From a checkpoint of a small mixture-of-experts model trained on Wikipedia: 17 layers, 369M tokens.
Below are experts of layer 10 (counted from 0) of a mixture-of-experts language model. Rows are named router (the router's row for the expert), gate (a neuron's input weights, with its number), up (a neuron's input weights, with its number) and show model dimensions 0-127. Each number is 128 + 24 x the weight over its row's rms, rounded and kept within 0 to 255. Numbers have three digits each.
After each expert's rows: a language model's description of what the expert responds to; "gets" lists some tokens that make up at least twice as much of what it gets as of all text. This comes from a sample of Wikipedia text that the model never trained on. Tokens count by the router's weight.

# expert 10
router:097096113178171150146118170078135137109146181132169076148159154162126100133136144084124115070089122084154111107055108114136139142100133137131109126130104135112079131150138122121124122119110122139147113108128113133127167123139119150101147087117167117142130129107079090133177157124105107134153127126159116153114124142151095132137137151112135132133119131130117137132148082142126134118168
gate0:115114117168105122121091131092132125075125158123102086159099142094132147111137119116138113142141117101177132098091150134117135166095126117123088096129163116141112170128111142158085112125145100160118151119118116131203116148150126125108132106105129105144112168112115127129119142128113089145143100134098118128185133107147130104076160113086143124142177119113092140124153136103139142156183
up0:126115111075155157077126136119145137124118146124070163090123137159099115126125138130104128129160127171104129105155146118112180111109124140134127157135140155138159152112090144106154136121137157139122149084145125132105162101133125154125131172095164121095153091162117166112139117098151105188121148145080086125101139123119162141114142097084127173155125141106143105140147139138112133113173
gate1:131096116179171091154106139131141087113124099129151114071142130178123093125121145118157122127148092170084112083095150114150116126106144142120102116102102108176106155100123133117144151127156137138136150126110143138147166122121154121107143129140147132074162161155113136122131143090165120149107143169150121127117108135111100160122133148131135101117117165080108138142126160160086103181124
up1:178145141130125176130098140127152150129127152103146107125118078089132116123114138117089113108119133140112134129129146086131151199140128117180082167112115134155131105171105121097151112138118099132129142127142131092134117116136090124159129131092121139133165159140112126134089133107153081107144134114114113100136139135101147141069104134142156111144164166094149090061151100155142142124139
Final letters and syllables of South Asian, Slavic and other non-English names and places, such as Chandigarh, Delhi, -ović, Singh, Khan.
gets: "a", "i", "u", "e", "o", "k"

# expert 7
router:120116116147126161140128138135133152124175154105123120127102103160093097158115128120125118132101160143114103126112104079130151144093112137122160117139127146102127149095121129101109142153122161101128116115164133166126164114065129144104105121126145125168120142099104104134158135148126128183112126149092147119163133108075115109172082111109129140132162105136116171207139092117091111100156
gate0:160116098125128090128113104115134133131141182122146101111141146092117093169170083159169119157126104134150127085099124121115183147130112159098137089142142119147173137112137142137171118124113115119091170116112116173125141151082084136127088123145119115098122113122105096121124160161122092132158137119122085115123154121108126130158127129088148117136159095181120140159146127145124115086109
up0:160100124091162120148159099184134124085131135157098110160139193131108098138154163140145155126169135127124151100126119134128151132152172149139114142125090074149136132136169121118125132163121142090127121139128118150138154130134103139092141114139086100133109140140125143114137109124112082122127146129087127062122110129105125099187113119095165107169143145098125124094142142108142132087094
gate1:112137120088167117147142098156135132131134153119159146101161135141116088157109124171079107121123171135112140133155091121116122107175112086168116116083120124123140103113114136152104134135122112073162095126150138158130137115137141150122119106135145108134112138115116102140125122132135082152123077162126084118157167102143111113117156104164126134134164107112135124179074086125140152085082
up1:112158108098126142149117099123133143211146142118147085098120104101132124112130145166106143140168164130125100141137120102096154130111120113128105134137158161171133134096140084114139121159145153092135142124149117129081142117142121163121117137168145113154100127120121103190130119106110101088156115114084105135147152112135104124154172107094160124128114123125135100126148085100063118123101
Prepositions beginning a phrase, mostly in and of, also during, after, at, out, from, usually followed by the or his.
gets: " in", " of", " on", " from", " at", " In"

# expert 16
router:094110097144177143133159179100131118132175144095114118145113112128101113179106152116108151126119137108103105116110087078136133091135113159121121110136147132134115122111125125162143087147107195105122134129153132153109133166108141142127157145138150126126117116117144087079164100102115082100099144087136120129148157116120151066143112121113165144107150134106103109172136102097099130128113
gate0:111164138140121134105092143088090117112167136180129147117105123147107121173136127148123121150169113077129146121123115138103148120170148125096123159136096134123099139187115120148125060124101127135143123144128117149166166151109163169126115143134120123137120144147157143132120132091149121181108076125142146160131111117128123080110128150130107092089104121125152162088116142147116170151091
up0:127108120160084148091143128131118119122178115138157145121114129123110075068122174147087145152151165137088167110122119109121117105144092110114128128122083106124113113103156126168161127125132089107112109121119124122141104103130063133112097145186119109111106150083138120164127119144088116129135146097112087121132122093174140137116111130171144131086112106148130112150111134125124147096159
gate1:106173104090132140117162163083109127088141131070135116090099140139088106106108137088136170132095090137137144110130123110131137137094131123136145133121124162121156066137170108125179086148117130143150121140145148101128090144087148123131131140149118111136115110142152142169107125164164115112124149117150135145124114122146116121145142141141146170137147137129129108139093068089084152167161
up1:075133135099107096132122101095151135097154155124091129127140152106145132143105153135151166150200127120086121115128086138160126121132170158119175136136112080092111121124173146132120116119130100134106129131106122128139137125088151127127134117126106136105182116158137131155122144150128166126161078089114124173112077134167127136106121151119122127164139108115165113136124094069103118145124
Function words after a verb or noun, mainly to, for, with, by, plus modals would, can, could, will, before the or be.
gets: " to", " for", " with", " by", " of", " would"

# expert 13
router:126105094157118146123146134134154114148106184105164115161119135133125115152107170112121112150118160116145120104124118111117135146123142143125121083112085091126134114098144135158138133119158123116126159139133133128125102129059128154135095115139139122152139194091046108179140146098118116137147103178135087128119177133128130136112135116101137095154124141133133139146128098093083132112185
gate0:170140116139144123189127181081135115137124133099163124155149150160122136089121084134094165161143112137150112143130111161133114149152104137126142140097112121180147173108148105142142111115159122144115120120111121154128127118106092152117121125145090168145116151082090139096132168089130081093113123146142122137150101117139106148097130132158123115124150127143157118153198110114100138115166
up0:143137142094136138101128134144160143147126123144153123143099139141158141074162120103108125098138097158173106097133128114135101136131112119087133115138113159096127154127126132146104143129103085150135135101130121146126123138144148190120100124116095093134120147143110109083075152131143112128121104124132103133106118106132129119168081076101169090121200102111074097146160141144102102086132
gate1:145132110141128139166181164131126121157095137153121086139122158119146133135095164125125145151104149142134157136111125155132143163152094164117144128107115138109109132119092142145132126128148110133078173134115129123136090090076127111138131131149111098117125159126118104114162093127121085137157116145162055160127168078158121140101106105123114121121102133104130092191122095147108130102169
up1:140175140119122116128109113111119152091126101166119126128172097148101135162154132122121179064115115120143138104118133084124150089172144117091104153138129117155120071140136092113119113086139126108079116151152099109162144112164171117131122101117111150125089109124131157131162146150108171105153128105148106097152110162113155160149117156107108092115145132113130109130134130169152154099128
Full stops, paragraph breaks before == headings, and sentence-opening words such as However, According, He, There, Many.
gets: "\n\n", ".", "=", " \"", "\n", " He"

# expert 19
router:127105115133106096148115118100162127098139161120136129138152148176119169118119132093125122116109149099097151131104102114121112117112143083114107096144135166132113119108142153135139116132142164110128128122152106148132169164112185079145146141135123140149120198105128137095121167107170134132097108122153140097150129118107114118143056170190138133122121108096124184108122128138129117106091
gate0:068079140099090115150118126140139133145147125115184169128119141141097146127169145156112054086136165081138119136137114138110083134127147114137141112110158135107118119131099175121177092140121175112133121115144142110143137176136156150139163130169152108134172145143103114147136131122125114131124118147098096121097122142101097068106132155149103132137123125127116168114119118137118108155138
up0:121148123078130128115108132141195143105119160103117132131135088130166161168148127159157110136078105141114122092086151158149093137115135089121166126182080126090130118144158154145115108106092142148080141119155138131121081125139098133122105175127110114115100178128126149132159123156115151137152112144169110136163132134161159172119130122112130151144105118122117139105147140154108122151131
gate1:164116142118184149174136138095122129119124112105124160111125142141141160141096076099148134089158112101128103123156123147136142094140137105118123162096112165097159174124142160165087151153087117117128105135147176107111155138151134132141109157102138144152072155112131135088127104147160139121143123134137109134126098075099110104105134141160160144108109127134084144146139101175095129134132
up1:077135127139110110131099135084150141125135127120139150140153076152120128109145113168139126128147111105148094173094129140115135187137138155120115162111083176126110148104163092149103131118164149110129158128076128125097150110131148150112098129127103124156130133092145089144098184166068149144136147154121131154150137107131135095117171137140109119171118128111109102110144117153133136176115
The unit m in race distances like 100 m and 50 m backstroke, plus short word-initial pieces such as bo, pat, ge.
gets: " m", ".", " h", " bo", " mi", "–"

# expert 11
router:151116139167145174120151142066099125114110149131146087163123119123122117140110138143105115118146150107144157105086138104062148143111111094151107119124102108151136091094135163145119108157105177126114146137155125126146123097093165094130113122155139117122124160109110112084133126154163149109151131134155096140119115117108143132094080116157133140124109108096145162154147113132163156059148
gate0:124096138143142192153138158106123153118123135146139110176105106135125126123147127174113109128175119116120143145097133075146120156118126127117089140080161133183121123116141142105117153130094182156119118141134073100094114109099121116151167109118121123156105143101102142115115149144139151125148097117138133111132138098117088102116094131101093162114140132128099160154113107097181148131184
up0:147134146178194130138110139124116110146145102127135128128136131108110147089119128099105101164149119097100184121109130142160164148122144147164117142135116165140125148101121142166115164145163146143149143079145098112124133133147097127093164109148126086134127101108121118137084115104154162159158129169109155115135088119066091134149104144128112158116123140121148184131106110138148154121166
gate1:171085136147133170115156085122117139113133131162166114151104096170149112141090107171152085130132105151140094161143129116124136108129158121164162092103100145154155122095135137110129129143131096146103134137110102137103122117158153099142145135130094162091151105123150162054093140139134157144162145133102086142129130145159100106130143160156148136120141176133150149126147130095100114137115
up1:098095127127137121128146124095130144137129117190108068140127146156111135157133151094135182111120119176130136106136146115120155142102132108143133123127117159132150124156135183127141097093112086137139165123118090108115103118152113147159169137134113128079076150103133134157106164160126151117150131150072132125163123143150138098162087127147131101110084152134112127135129136122127165177091
Cells and headers of sports and election tables: numbers, percent signs, Votes, Goals, Pts, Apps, also Seeds headings in tennis articles.
gets: " 0", "%", "  ", ")", ";", " 1"

# expert 12
router:130117138177143136120110188090103173144168157137158068161094142150105131140085121091126104093081117154162113130097117143105140119143123080143111082102102169109136113130169108133109118144112161135113101121182103158096133134142127131129126148156154123126106119138145096133175110118123110115127149141116108117120161133145115124126144136124145138164129167092127139162139122090095124110166
gate0:132143173134099102145102137137119105118185108123122114114174161151136137168141110076123090101120126108131121180113141130111152090119139142131118176119154092144117128115119106134125092163130082129134116146115162142132123107100132132116153166109178110174126136178167123098147139156111130168114092182103107136111125132105117167153137115124123118195099121138123131148138107155146105135143
up0:148171112116130116140077116104103103101141185154119136087128144104149127115127092114136120114146123158113166126116189146127094139098182129110100122146176117114092109176132144157113166127142152080164114145083107171113134143130110149146120153191096127135151150144123106111100114161113120125134132118134135144141133109116145136109148137135148129140096133109149076134132079105105129100106
gate1:130123102085146152107114087116085125096139198100137127106113109163092113144147089118122131090105128107137125123115076144120145111141158161170131118123130157105143131168126136134075127144146147140111110133119131135161153167057121086147128128161113120139123123151095127121127143128154130107129117134122105154148145128135121099120136088121170145134142129101131159195104185138101120134168
up1:100127149151139139164177108107119108111178126159154146099122115135163150069155121144134151157173159152112103067087130067134184149129142126133139145132117121073131104134108144124156129139091118114113131142098115147116132130148121152104110117133135123162111147126133123157159111127112108109114143115156129097176104107145120160113121119120157140088117101089122098138137086136127140070137
Ending pieces of English-style surnames, place names and organization names, such as -ton, -ley, -worth, -berg, Canning, Avenue, Creek.
gets: "s", "on", "er", "ton", "son", "ley"

# expert 0
router:115118115156114162123135150134134155131121151130127134105108123161149132116123166111087128116128118146140166157087122083150134109131095133094129110090130136066148130132170135122139103170153123095117138147122138126140126131123184171137164150120160119102133177130119140166124089138139108125129130134099082085140110121082134104137103102120137113150079102174133171110112075105083099138156
gate0:118135166101137134146119125158179120137150139093170078124133117104112123113148142160121124107110106130146139141122101131127136091157099137118129126128135136123138126138142094175093141099100165228148159112142133103083123117147141127108148130134101115126113163107143100133155156095133088165120095118112144141086138111154172134157130111151088071139123117139152129104107097138111153153152
up0:127130085143149092118161153107129106155128142151140122131161165153089096147138107109161122123161098171115102107145139133153130164132108150131121141132141139125128162125093132099120098083122088154138133116134083174152195145132130143152105119138097143113117099108156122123151124158142154144129097163122121095137117160153075129101114176133141151118170136151110118152165176077124120118146
gate1:105123165119131125118116162151127130161120114108091108109140118132147188121125129142166103105104136119170150087113151090153146091141095142098151099115105111122164160109138140130116150098113136156145047101125162138091101128111136123122145113116136140160117103060106153122128113140158114124127092151158112145111137090132143132171115125144164122085143112133131141146107086175122102097146
up1:159130139124101120092093140098153097169119119120102146126130125109149136111124144155122120106098099174144136114142166108142089091112125153125107089093116107133149149096081110114090123140146093097153126118132178111094141105162162158133153101125108099184153123104116153126157165151178145116125138152123145155172165117097142132152134096090139090124152133119135086123105147131120119167133
Line breaks and pipe or dash separators that start new rows in wiki tables and bulleted lists, such as credits, election results, standings.
gets: "\n", "-", "|", "\n\n", "  ", " first"

# expert 23
router:113085120160114189144095174140167164143109147097100151172116169147123125133162132109122138091104115156149134104095112142114138116098103097144143128127131122124104129139106093204126106143146104137135123124152121127130098141154116161119133125133180124170086100088148113077135112132098093118099156112139143147115166098112128111129146114132132148138077175132104155121138114116139105135117
gate0:163121127126137125158109119113078124098129113151167138154125108183123075149187134133131108149114157149113143088150109134094126115136133139139120149131110112120121146134142119152116087143133121137152109122139073163118121129169167126091108166150110143104095109116135127092113129145089155111091115128129094141125113127184116156134110112170142156114125161109121173155205095123142100116121
up0:101067130165154154130124154137122105071140156137158128147097139158114101133143135161145093158102139140129117090149103089087176124151145093098153148110165126147115132139136134106145100115132105121142151167159096160177124121151142134075100153108137106144120097113145116150097095143122158150104144144124140140093167161159167112108131152115104145135131172130114107113135095154117113099128
gate1:124128173127105136123126133135190134124124114119124115105149133116069108161157149143153154101129119154137098120095163109113115180110124091108106136107090144156136169142120105142171094144102073145151140161118158141178150130113155129124118150157163126185154151116123051120131104128142093158094140102156121124122137113118123159141155091146128158139127125140119108130108149154135119134100
up1:105109084151125138147160099103132098099124150110137123129141089104122092145131118160095099103106130120121110106147127151124123170065157121095171132159114138173140111061080120113141153118104131067080155116101107147113128115155137134080109115142104110138123142107116148120129131114165153096130149165170142134124110158125172154132133127122146155138128129118113122157116117172115103169122
Pipe characters separating table cells, especially after empty cells or line ends, in filmography, roster and election tables.
gets: " |", "|", ";", " -", "\n     ", " premiered"

# expert 4
router:116135144124135143118149131120142130171159149103146062086145129103162106135127114103109174107123097129147127125089139138155084102133127116099105123105094142114138098097117129181122131140120136146125177139119113115111133104146135134109126129152144158151120175099108116117135145115142111106118136129192133115107084078123091123118135158109170082167094144162088131125110120114076086098143
gate0:152100103136091141128140112125132116134173107104162113127145127117122095103147129111094146112110076139157142106067164118133105148153134149109127104134127078129139107155118123131184058128129115157193139073120118095147155122113103128121124132109137140081111161147109128166106122122142139095111139127148098116136092143137068090179112141092133138145110136136121119143153098129146125130136
up0:186131129155130150150136136173119113122088139131139147152161159189119096120138146152152128122117140156100148115146096136166153087146162158142111126154123101139144123077153146090138124149132125161105104108127133132089145181112112137179101139122102101114095116133087155136106125170134131140111148129120162140142146171114155135165104135143101168110123146092139159162123146099160164136146
gate1:144119132122148138107104132114119134101115141117122105088140122118097132152124102106160079105097101127115090156127139127126121134139151150138083127134118098109173154130133110161109129158131109115075131136125150103119139104100125136102113126116151119116169154147129157168106099150104182139075117102151098142134024132183123082134130133134105132156099146119128147092108134112114166116119
up1:086125163139080154134144093135145146160134106117129123187132124160113121133097084150139146162162111172153115117081127131149111157143129152152131098137137100113157105144111135151105159096093142148159114133082133129106137099090174134144135155161128148079139160142105163092139088143110116138125120123142127146144110073144104174127115155125151146132125147133113112157110066140110130128134
Word-internal fragments, often capitals or consonant clusters like dr, gl, Ch, Br, inside rare or long words such as hydria, negligible, organelle.
gets: "D", "S", "P", "R", "B", "M"

# expert 8
router:149103126146146157074135143142177126115112137133110135125173119145164087178119116103141135141130141146131161107130135150122175113111098096109095114106134122123117105125149138152132125144106199145147132165107112149069098112092136164104117113144155113140063155122129129107151147106128092127091121150147120141166143095134098107151133158113150148122113145135119160163146093162134102097157
gate0:169142138118141141124143126198107112145149171181109161142144163127136143122168148104115143141136132132070123143132158147102104065098153114114115105149092173124146121121105117140155157180145161136161081136102137132138107119116149106109126140102158153150094166123165147117116120107120112150112120100125131149147105069126120131092161149110153171123153124124092133137136121151103123127130
up0:119155148144122120133112112086149113143123150100155132154083135124117120135106109132100125131155148102102136133116124090125158118153139158111172138117130133135162114113135149110165090107152083130155156138080122139116109124130146135122154105094174150137130160116148117093126162107077134111164153164110140106129184140069143121176164143169152152082099126147155118090097164106138150121107
gate1:138138154098142125177132142157095104156113182119114115130139112128106151123133104130133074104097133149124160121147174086105128123143148118114154080105112090143145158126127112162136088160095172148131150115146129150134126130107091133155121079096107120122138100120130101084148148099136136123103116134108155118181127091159119163095094138128127123119167100090119147135162119170149136130084
up1:130112138143154115093137111130125163125084121101099173101129093104099122113151118152124147121114144123112170141102144148121127112115131122109091121097168155099157114115204131108109132163118126132107126110142130136129112075139139097142142148084125119168110170095106157146100121137146137117141141142099161135189174121096087118175108151104164140155149102151128184131127142111133145107123
Common nouns right after the or a, often followed by of, such as time, area, election, series, district, organisation.
gets: "s", " which", " season", " it", " time", " film"

# expert 20
router:137116140175122101126135137148148135091132136142170111135147118205117122138142161076131129115095187104134136123115094094104156151106129117113133085074091127137106092134119101139104090149108135137147125133125142125104119101110142101129129105155146194110128147123110111117140093143171080121112096114155162136150104113099122136137104073144125123129128139146112152155099124146120080105130
gate0:184144140106142126148147121117122170125108141114152148159134129136129148115132166131164114119118145098119163131133087137115131084135136135087183067132126103089123117117115131135124115127122130091156093111133192138137137165113151112162084131138143160084127127097157122124135113126103104081128100134126108107191117083129110114152132099143142109107119137151104120157137139178153072110140
up0:175082130103106165136142145164096101186155135127103140101140100121144124130158113094153082129172105151118152121119145131161091134111110116109099130158120135131135091148134131093132142130117139141117140134143158097168133080128105138139154159161080150171150116094145127116112096090131118134107167147090102136106153109103117126129157149121140123125122121118096145193163099146096149146104
gate1:145160111102157094130116113152166161130127185165112120138124094130161103159119163108121137134117120123132130122158158113139161136113133124079108112098119115135158138149104140168143136160132112176155172133138130175077146139066125119117130121080123141183156135086118161099137159172144091101106102126120121116122123160127135169120106092148129109159108133121144144112144167133108109132112
up1:109094152147113096123147158117138151148096112162121175129130113125134126131159122143099113093106110105085101098097105114139144141108132123119095113085097129112096176089083191175139135152135114097081096137124156118152168178132152096140108142143140135119129122158120125153122124113128133134124121129119139079108135134178113117160153141140170124079151137143122135102155143103151146101088
Single capitals, initials, acronym parts and accented letters inside names, such as Gómez, Grégoire, BNL, EDSA, Flt Lt P R.
gets: ".", ")", "'", "L", "r", "U"

# expert 6
router:128105140162121116095128131137155118149152165101160125134111139133145152119090192136125121115070139124126132094129115109111087146087112109114081103134133120142153140095121167136127114147162146087125123114143087140092142077110141112117101151120157166128139113101120133146147124141145137138105177110145091112130107127117107100163118138088166075129141097118115182138094111143128120061139
gate0:130124129125139118134153152122100141162124120130148172144129125119109117121100135138118141159102154109089147128106103132146115137150094133077156127055127136110129106102122104146140132086148176090151133174156134145106190147091134115090138139150146172151167110110107111164155177166132112083131136129103073150140114074130135122147130095129153107133129101142137136134101109122157147100124
up0:099101163112144142135165118119106123130128109077105109100138149107103078130120174113142098136161099135129160109156117162144124087166143141119148149191155123127144127149143137158123096137094101100148109156112138093147138162177101149126115141148152113170150130124169083100137109145138109154124177130128117106127110094145115122084111097098130152099113122120105153120135147127068123103113
gate1:148144151139079140137122151167122152075130156108154131101150155171147167124112110157115115132124087125134171096150159136178142113097125138135151149185087093153109133119133153155103137126086169122127155097120130152127175081116112125143123136126124126131139190159136109120143158110160125141124133163146110106174144100152164123133151168132128109140143140113115140095145107144125165113151
up1:149108152131124124137149137158127146129208134122122099109152112119150138091137159114118142119110076128117153138125148081137142109111107125151095114091149171158088138118081134124101108113181145112121122146155090117139114098110121094123142129104160140125162168112103135150094110098148161108156131126136121137114196143113130094152086138125115105140120140142182131129103146147155156092091
Middle syllable pieces of common and technical words, such as po in multi-purpose and responsibility, vi in behaviour, bra in membrane.
gets: "ti", "-", "po", "ho", "si", "ci"

# expert 9
router:110101108124129150129151172140166121173168181102161143086148095141143119147122139124135121094110156092139133137106119104098143139142136106154112100141079144087110151099139105121138098098121132105119136168108155148100117124082181133112119128114144150181116159117146150126126136130091123122153128115126077139168075135122161142133148154123145152139098133136101132108152137090111144063128
gate0:097119096123129122110148123113143128154134152115129133133144105188145101166095085127122112136165134109175094086110135141157149138134104098132145119143122132082139093124095161136122154114093094132119097122123107146163132064087154132114108175139094169159129148107124146110149151127138131131134149184074126085127088091134104154107158156139127108131124140129104105101157139137120107108111
up0:097156118076136145128109110098146152134123105119117087199107110099094118136149077153123126110150132113159143119153116120144136179111138152138073091106108106126131100145147084179157154143116123122102137121089113130121107120097167146147115143120116124107124089105134144143171124111131145143149132128160107126122113118139139111150131128100147131103091137047119097149082099130137114144104
gate1:117105176142163140104101181178149147107090135107107104109145111127157174150107160131121101149122138108145141111145136118131156105144127140117069077122095149107136166119112129121135113110116114108124176098120122118122116136115143144030144141144130132107138148167191138080125111143098146119123075126137129130160112161116116141125126114122131159091126138146143122125114142114104156145142
up1:134092103122110144126125121143142163145133134186096100116175133118111112115116194138162156109120095149150192097108109150163180131091136110103129172160127171115147160146143093134149127158144121119132150086146153138151129139137154145138125144105131113119166144156138132112105137114132095110127104140092125148089134148173115080157150153131154109129112177126113143151125135165120144105147
Section-heading equals signs, coordinate symbols (°, ′, ″) and infobox or taxonomy labels: == History ==, Coordinates, Genus, Phylum.
gets: "=", "-", "°", " (", "′", "\n\n"

# expert 15
router:122105095151148109096099167117166163102170146142142119108132094118154143145077137133088121094090142146149168151116104122129136149123102119078146077124099133096081122101114106098143114111127165130141168139123124126115120109081118143093141131125144130146082098126151150080150144138142099158132154126114086156157150106121164071152125149141154128136107106121124126128172118135124095115135
gate0:101112087159153104118120120142153085098130105148146114121146128097147137133142141139142165156083122099144140156123086160144077106117097140077121114103125123088155163144155150165107156100163109087129145113138099128126130151125180141105155114161125129151110148145111172147107151128134137135111120136117125102129149105111127114129090101166122134170110128096072111070109132142150104172136
up0:128134124089106111129144130130178140123144101121092123154148136136164149136170096142100119135134131173132133112088129078142161084154138108097125134121118100108151139132118121073130097120102111139115138103150099103124118139151148071140136138110104168146110117136139132140151120109092099159084144096105191154149122112114145075148115131132138149157155122124118127083112114157144088089182
gate1:138153095121123123139129143142146095092112134100164095120123132112148145127149163109074111126113162152116138148173081144100118101123103087119170144106122119138130112101106079118117119111147133104129124182114140158139143134120152146128146174141088143134085127115157089104127109121174130143085167175109096123163152122126148128159110159122131111108178093095131155137105091119108167140120
up1:120100150122187166124146135141129095119164123152145116148108155093114105126132151133154124161120161124140159124142146143148150106152138137136134159095090093183131105145156144122130192136120079175129060130134165133124082168101123178125137107140169101107133135137127123138128110107095110157135115067126130114099145152155096108107146113112128158139149146157135134130128150094122117147131
The word the after prepositions like in, of, along, plus a, its, their, his and possessive 's before nouns.
gets: " the", " The", "The", " a", " an", " its"

# expert 1
router:105111130145150175086139141130151129195179163134158098148108109133113140135075114086127142131135093122096065141118101113127118154084115126148121095132129129144149150135128165140121115181072117140111135136138139125109121118130152134094131123121142122096126120123103109130168137102146131140129108115136146096146125100153171076138108125137173111169137131136171158150164120076109125124154
gate0:134091133134166178138145095110153157170113116131124070081117118121154155142107088122131125137131168119103128126166099105134073122156108136190097126157120141149126133106128115133109122159120121114133120120133107156139153103150163132105112111152161135131132113133127111105140153143147122081134151129161112161147110141150201108118142118129133154102106157141110108160162148076085151151162
up0:106154139158120087156151141126130108122134162091158101155114087108128165126125080121106148139102128141121141098088083118147148125117131153141141126134157138112143160113077134112129109144130150108134127125138131149147165127114119179117099135100106083126132146121132153141171124104098119127109134161141179165159144066123095113100103124061113120107099134148143143083074131156144133130155
gate1:158115119116145102097098099159165117182154178116119162124132125108094111149099137153075112153155148132109115116140110127112119137142121156187109118100095155165144079094140130149120158119091119167115111115154137154112122086135169125121131152152094119120105108095120099137151143126142193120152099114096157147129117096133132120127126112157104127148176116155129118153116118152134167117160
up1:128116075164121166150132132133149113140132157092130164121106114110128163081187116107093166088129121145108150117126151144086153143168105131112134156125125109082123095165128179150123121095177127116136149131140133142102100136143139123069175161108134131139151103137160159146136137096125113149098134133142098150131100099102114159105120109168135144108094132109128129103135147160152121158097
Verb stems, -ed/-ing/-ly endings and object pronouns after to, not or was, in prose: strictly, tried, them, well.
gets: "ly", " be", "ed", " not", "ing", "d"

# expert 2
router:108114104133176149126139120102129119137134144101156108130135113124111098139133165113128160105112138125093164164132122137136108142111128157139122163167104104114110107151120108171177096160150138118105170119135147129141130133062149147151111135125133145152080132113141122143154101077087069102091145132108140133170132137148143108143137151139123152182152167122109143176150071155106140137137
gate0:122147124116110136111132145084165140089108176152142078130132161121152107148152126108093123150133090181137206149142128152182122136158097148122155141109149142123164098136128127173115131106130124172118139106132114154122097079121062103147157093088113121123092142123132144132170127114155108123112133151150124118166097115136150087134134124138172147141140124124099126120148123144120125136133
up0:102143110110111147136133179125142089118135155120134167103123143143141149121167108105126149163146147179097103091124157149131112094108140129095119188137096121163113146120141096132124138126129125166107164148158137129127141090078153117078163146105131126114073124155110114183160126106111133117177123122058132112167156103145130134110118130152127165136103138154122114112143120134101131137144
gate1:132167123086104135105125116135148107107160124118120115144113102132129109129143119080129131120082136105100158092092150140120144112173147123137133160116191137128143125178096111112123084180121069120122130094123153121116129122146133135145130161102143158126104136098080129132144106116159110126089110082112184099120098127134119116106137114140187126093154105120079142142127100100106117145106
up1:153108131119080129142122195126110129128120122134115113132128154145156105085128157116107077141130121116138102091126137116115143076104146130143088099173154089104151117115121165146071096119104097109075115133110138118148100113117119146115126101124090093128140121130127108121146114135173114122127146096113091102097114145082112153108101095105168104156090142142121132132131148184154146152125
Past and present forms of be, have and has after a subject, plus en dashes and century digits in year ranges like 1990–2009, 1876 to 1878.
gets: " was", " is", "–", " were", " had", " has"

# expert 21
router:118104148151122098159117127081156102138159194109132139119170150136127163168154123162169129132113096133162085130100071127143131158126120154111119157104123153115083122107144128144108108141148126165139156176117117143101128079095210109122157141159134154127123128116109151086125129124132111135133143125168129142137172119135166104166132132125131147135113131108155128119122116110140100111158
gate0:133117114155125137131118153119149103107139182136112105163171151137144104126105129165118186107106098116153053138091151103105178144144133158082158165113120128109151116127113129126096139106174125145109126132111111148129159118102162115106081111092145119118156091145147149096101145142100149135129101149106083144118127109131155135124124113125155090117098165150163129134152115129114110094162
up0:118141134170134114111122141141104134114116125101130158122109118152152146102159122111140115138101146117117124098087117098127180137128136109150155101128151130134110147154161158164136149158085132146110149118083114102110182090141114138129114102194136133136129129155149177134073106112142124123085130068093127130148168123109154116113137124136118124153121132191152146133110107147068121142082
gate1:113127139113128160141059120111150125130150122136093114101179103115104144122151147132114131144103142130113156119121084133170104089166103106130123121112076132119115114139159120176164092143110110161107161132101100125135121130119105159125128154120141172120122083148149097078124105147167122138182121135171142146122163126116144099176132139128154115112145085128130104108152091122159129087148
up1:142125131141126153161167140124076174113166117136124125150079127149099208131084085075106104122153127150129133107165138142131150171111122109134055176139155115105147130134099127103140181140115123099153125138136148109140115135144130167157120094134119103111128144157139135144152120115168117158149139128168139155138100129101141131144150131123145149122154127105108092130120151122125119145165
Colons after infobox or taxonomy labels (Suborder:, ICAO:), byte pieces of Greek, Bengali and Thai script, and pieces like Antio-qu-ia.
gets: ":", " /", "N", "qu", " Le", " La"

# expert 22
router:155135097172143173101123147148099144134151170090157094157125147137130138200101163104122107115111124108131103085088103110133128144135139132129125140101132135130155117137096110151126095165122135145170119121154090140141138132161114143180143113162173144142071169131105120115133113135089132101118099140096132145119153143125110158107119104126139137169177125131092138152134119141125087139170
gate0:115146128142108163124122121141125117125150165145097124137107154148126129157125164149144120112126082103129083098062100149111128118106113102158114146108097143150150141130121145165193102138157104120180106140143087096122141120152139130187123126121171139107070134148156104125167124172126136119127101152096146131104142109154095152068115130089156152153142126131102121123130119110132136147103
up0:121120110142165088143146150103120114126102155125150129100153118108134149146141083141143103153105131110090186103108122099147136083144114105087114115135156096125121135103141112150162099114166166148123115127121175119131056137111124168095179140103109094104154109145124165100111122164154130151127149130147146157132134159112131117099124118120133126155104172115155119107121135198153137106113
gate1:146107155151115118157102083101094137155119145107113145113151118113153146134125091136103126128106124142112109128088115122129109122153108202117101193107133170129108160162177094135140111126167107128138142107184137141140160110110116113130100094090173140121103140128108112086151120126152144108103100110134084128135084131111142139120090146136139134114177133153166123104160124109119145099096
up1:096126132136105129134162126142168135137077076103174161139141162094133163115120137118159113146107155128050120152149143139116166125118145113142148168111105123099110124133126157142088130134130154064092148133100128145116110174100177122119118122154141133129133147133141121118125171104134132144126126185115138097167142115101134111134126100131095104127128103165105147075108111093112142111135
Commas, opening parentheses, semicolons and dashes separating names or items in credits, band lineups, tables, such as Guitars, Clean Vocals.
gets: ",", " (", " and", ";", " –", " 3"